config = dict(
    hidden_size=192,
    moe_layers=[0, 1, 2, 3, 4, 5, 6, 7, 8, 9, 10, 11],
    init_std_router=0.0234,
    num_key_value_heads=4,
    rope_fraction=1.0,
    init_std_o=0.0528,
    init_std_down=0.0609,
    learning_rate=0.00467,
    weight_decay=0.0,
    decay_fraction=1.0,
    final_lr_fraction=0.0,
    batch_tokens=32768,
)
Below are experts of layer 7 (counted from 0) of a mixture-of-experts language model. Rows are named router (the router's row for the expert), up (a neuron's input weights, with its number) and show model dimensions 0-63. Each number is 500 + 50 x the weight over its row's rms, rounded and kept within 0 to 999. Numbers have three digits each.
After each expert's rows: a language model's description of what the expert responds to. This comes from a sample of Wikipedia text that the model never trained on.

# expert 34
router:390499419463468507479543537563459493484457552594400419495486475479424445480497435504565431463475369505545472480500455471497499465498514511470418518413542515528476423501483584585551499501370523
up2:506479514490545486516429460471517449589461516435461532486534472474447490529545528487540512506496683436438575495521516444534611533507500496507542506505451518534594561567504442538424511506442547
up3:455478432554460455389451548537413518440497468528502460520527449475426491505473530468539454531446491608541395453461550470527588446462507432464462550493457463508520551486467517492501494515434505
Forms of be and have right after a subject, such as is, was, were, has, been, became, plus some following adverbs.

# expert 7
router:485462446484449552452464466569514544518467555429527520476575513497560453574662530520541479502495550522516524404500557510371477625465499450411491471499492554542552465543500522567421620503496499
up0:496495472515387469452493407503442522432506545474494475490475509468476488533455456417503551479540576502456508527500418525517445447576514581496376458539415441532449440414464420413477549572405533
up1:476447368524485576486400476540553548520425478576472555478406528538529522415511491465486555497489485489570546468540478589442453499574516510579540509524502532485534426549534523517570569512479498
Country and place names like France, Germany, Australia, often inside pipe-delimited results or election tables, plus bare pipe cell separators.

# expert 0
router:527523519457465568559558520628527557567487538499459462517499586498484494452515552479542453504526555487435513512442509466425511543595577472470501564445397467584565488470483581499565508515532521
up0:520447514495504505457426511467483397432485484484414566450466456490562502583509445574454462383474465570526491554435489407541462571472462511476551492549458445553576543484436455451498559480498604
up1:567506496479462604376524526500493533462484409433550493528544593477431419498447458494524533497414495555424448553426580450592498479515496518508524480545401481528477509462472507510460447577444439
Pipes, colons, periods and dashes in tables, tracklists and dated lists, like 8:40, 55:11.26 and "| MF"; also word-final x/ex pieces such as Jitex, annexation, flexuosa.

# expert 32
router:527480456507459514477514480579430585574454525463453526511452569457512503542560531529544450471514430455558490506432549510466502570565579564492427452431450516529568424463498501575638566489436553
up0:470435461462418467477556521499539483478408461494534487439488443493422425540454572464459429449429481460478481521524506468574571577501514574551481554562527526560449455522519405472474541544431562
up1:495505449575441522542466609567464447407493522372452559437454658493488509461532579441550456537543482491428478518536564592456533411561479500488464489413464431431541597531542492501478486379537442
Line-initial hyphens and bullets starting list items, and | cell separators inside Wikipedia tables of results, votes, or specs.

# expert 10
router:415442474479455538462578494619510485521475511468428465469576474563529477501568528494559499621522478471491476523531487464397518486447492445487465510381499486551508485468436573554491587506475585
up2:415459549495546613552511489534382434481542537521487545591436478480574481521451501465532482585464507458494545459480593518511522520554431404505528465446530500618527502486428501504513550552486567
up3:531418454534471499559464520467519507491538462479514491567522478512496596510446649567544500559449485442611494523503523502537462480503500418464424492436457584565545536523454485530534572491489506
Plural endings and plural nouns, often after their, other or his, such as -ers, -ations, -ies, members, players.

# expert 22
router:521462435524429553492461417473410563423485551465499537407586499485473452483677464568631422526559447429533491491482562566430440544481602525496476557483501521532523467473515529556424536564487510
up2:534429465469540541498547530547566472374465560468541476426437520468483483421556526492535429487462569489424503580479414501538576465432543503567524440502632426476517480481498508524498579528433545
up3:539467510548495392532455486587522590521480477443502536399459389532510380488471503557590515520541474552487412513529539468499501464497566483472521515471491398490572431502509465490515462512504499
Final pieces of foreign surnames and place names, often in tables or lists, such as -burg, -berg, -ić, -ova, -ski, -ati.

# expert 49
router:537431478549458504466442500582421470459490527600418506643420473540521466528446545495530446610572395532510577452442489542489417553445519467511488466448582516531518573488420541539598553501476490
up0:489579437593497463474461497539516539515523430559466443518543430523388523563455568559507538471518557494481541491475416495477590555532532507489494447458542377549412569577443463469538415603453603
up1:496492528564547554590509539549439520494554469525419516594420469504463442542503513474465488551457454488501510496468566524441466543528505491533470438470602486450468497477557517538524505524546513
First pieces of split lowercase words after articles or verbs, such as dis, rec, exp, c, s (recession, caught, sequences).

# expert 2
router:447475405484509562475546450508545581491478514450450360543508469461464507561494534521528465596504481479479513421527469480482397453431513590483465525508501504590570431471523491478467522343438508
up0:499492564606509404517456551436386493422444551467559446513565568466546515411473473543553441500588449495442421493553530552438562454481586524521512431537425539478373445569483528496526505490527547
up1:510444520582419479502500474477476490400499515515547431505509514456524613505459485392561503488403580547438560502507533510417551476549481480386507385456526538562603475457563502539469539489586504
Subject pronouns starting clauses (He, she, it, they, We), plus short opening pieces of longer words like W-ick-low, de-ep, he-terogeneous.

# expert 53
router:490467470486430509540497493606496498490447570534540514544519457501511415497491444541526435428546575526497557511453585514506382590495525455530544500485435590507517514431502535530450550549424509
up0:555466457471425534513474463538469484432426526562580474540595381545509505525484349505487429515524484539517426464404619527524461477398508464494547579599499519465520524427530533528391409530555527
up1:464446429544515484431490564562465474560489410480523548528338523529446385558551540598511473505563520430558476446446562472524564526507572460594539456546611578557502419513492580533392432533426467
Prepositions in and on introducing dates or places, often sentence-initial In, On, During, and born, as in died on 13 May.

# expert 16
router:560495476552490511520523426478504594518461464467511512419649481486432521528516511492566509535535418482466545468427544523500415421533428517439442555447488562589595496440545452575478496489527462
up2:586460506480523466517517476482534480582476503603535554523517559423436426501507582425522534512403518576477394492582557465571468522463496487474583547515540544551543399505452420549433491511542519
up3:561465542557534537406496606573458487496580528538401506471488555438490483514507515516481573533550503572489498526481447626515446543468522559553509432476514537465538470463503468493481512517544547
Mid-word pieces of non-English proper names, transliterated Asian, Turkic, Persian or African, such as zh, ş, ō, uz, osh.

# expert 31
router:502430494519510533480591509466372549532365506479471448527596512450505477541497527607543517600571465518499519513442538505473435524509520531485546545477549488503584479529482648512531440488397495
up0:551478424543502395520404340480477561448445459503518393463565506463536534512470521390501460492473519467578516471432524495479379512490496509416506445584481472518509492440402509491448556456467440
up1:500446474555495526468493494528556520530498479577461542497591454494460494488531490548554539480498477523458475554448517598396525440416458405425463434600563505447439543418455487486516504529552499
Single capital letters inside acronyms, call signs and names, such as NAD, BNSF, WFAN, plus LaTeX commands in formulas.

# expert 60
router:513453461520456501453470480634473513523423480483460434497454497489547539485479524555618464475435474553494479510416532531442448534527548443481485585440537557602509482473455515558453504418457582
up16:482454375487458507532569514544496526512491439584450558504522493414449451415541411547452521548489505488511468420462524586481585505381457531618468425564537454505466477504437478545557519475536424
up17:528485508612566562457502400555531532575548514474492510498452487550462462507388484524457446482515455382505537520541461433481517571623562551470380443376521634544496528570403575448468512475498436
Conjunctions and prepositions joining names and phrases, chiefly and, of, to, for, from and or, as in Engineering and Technology.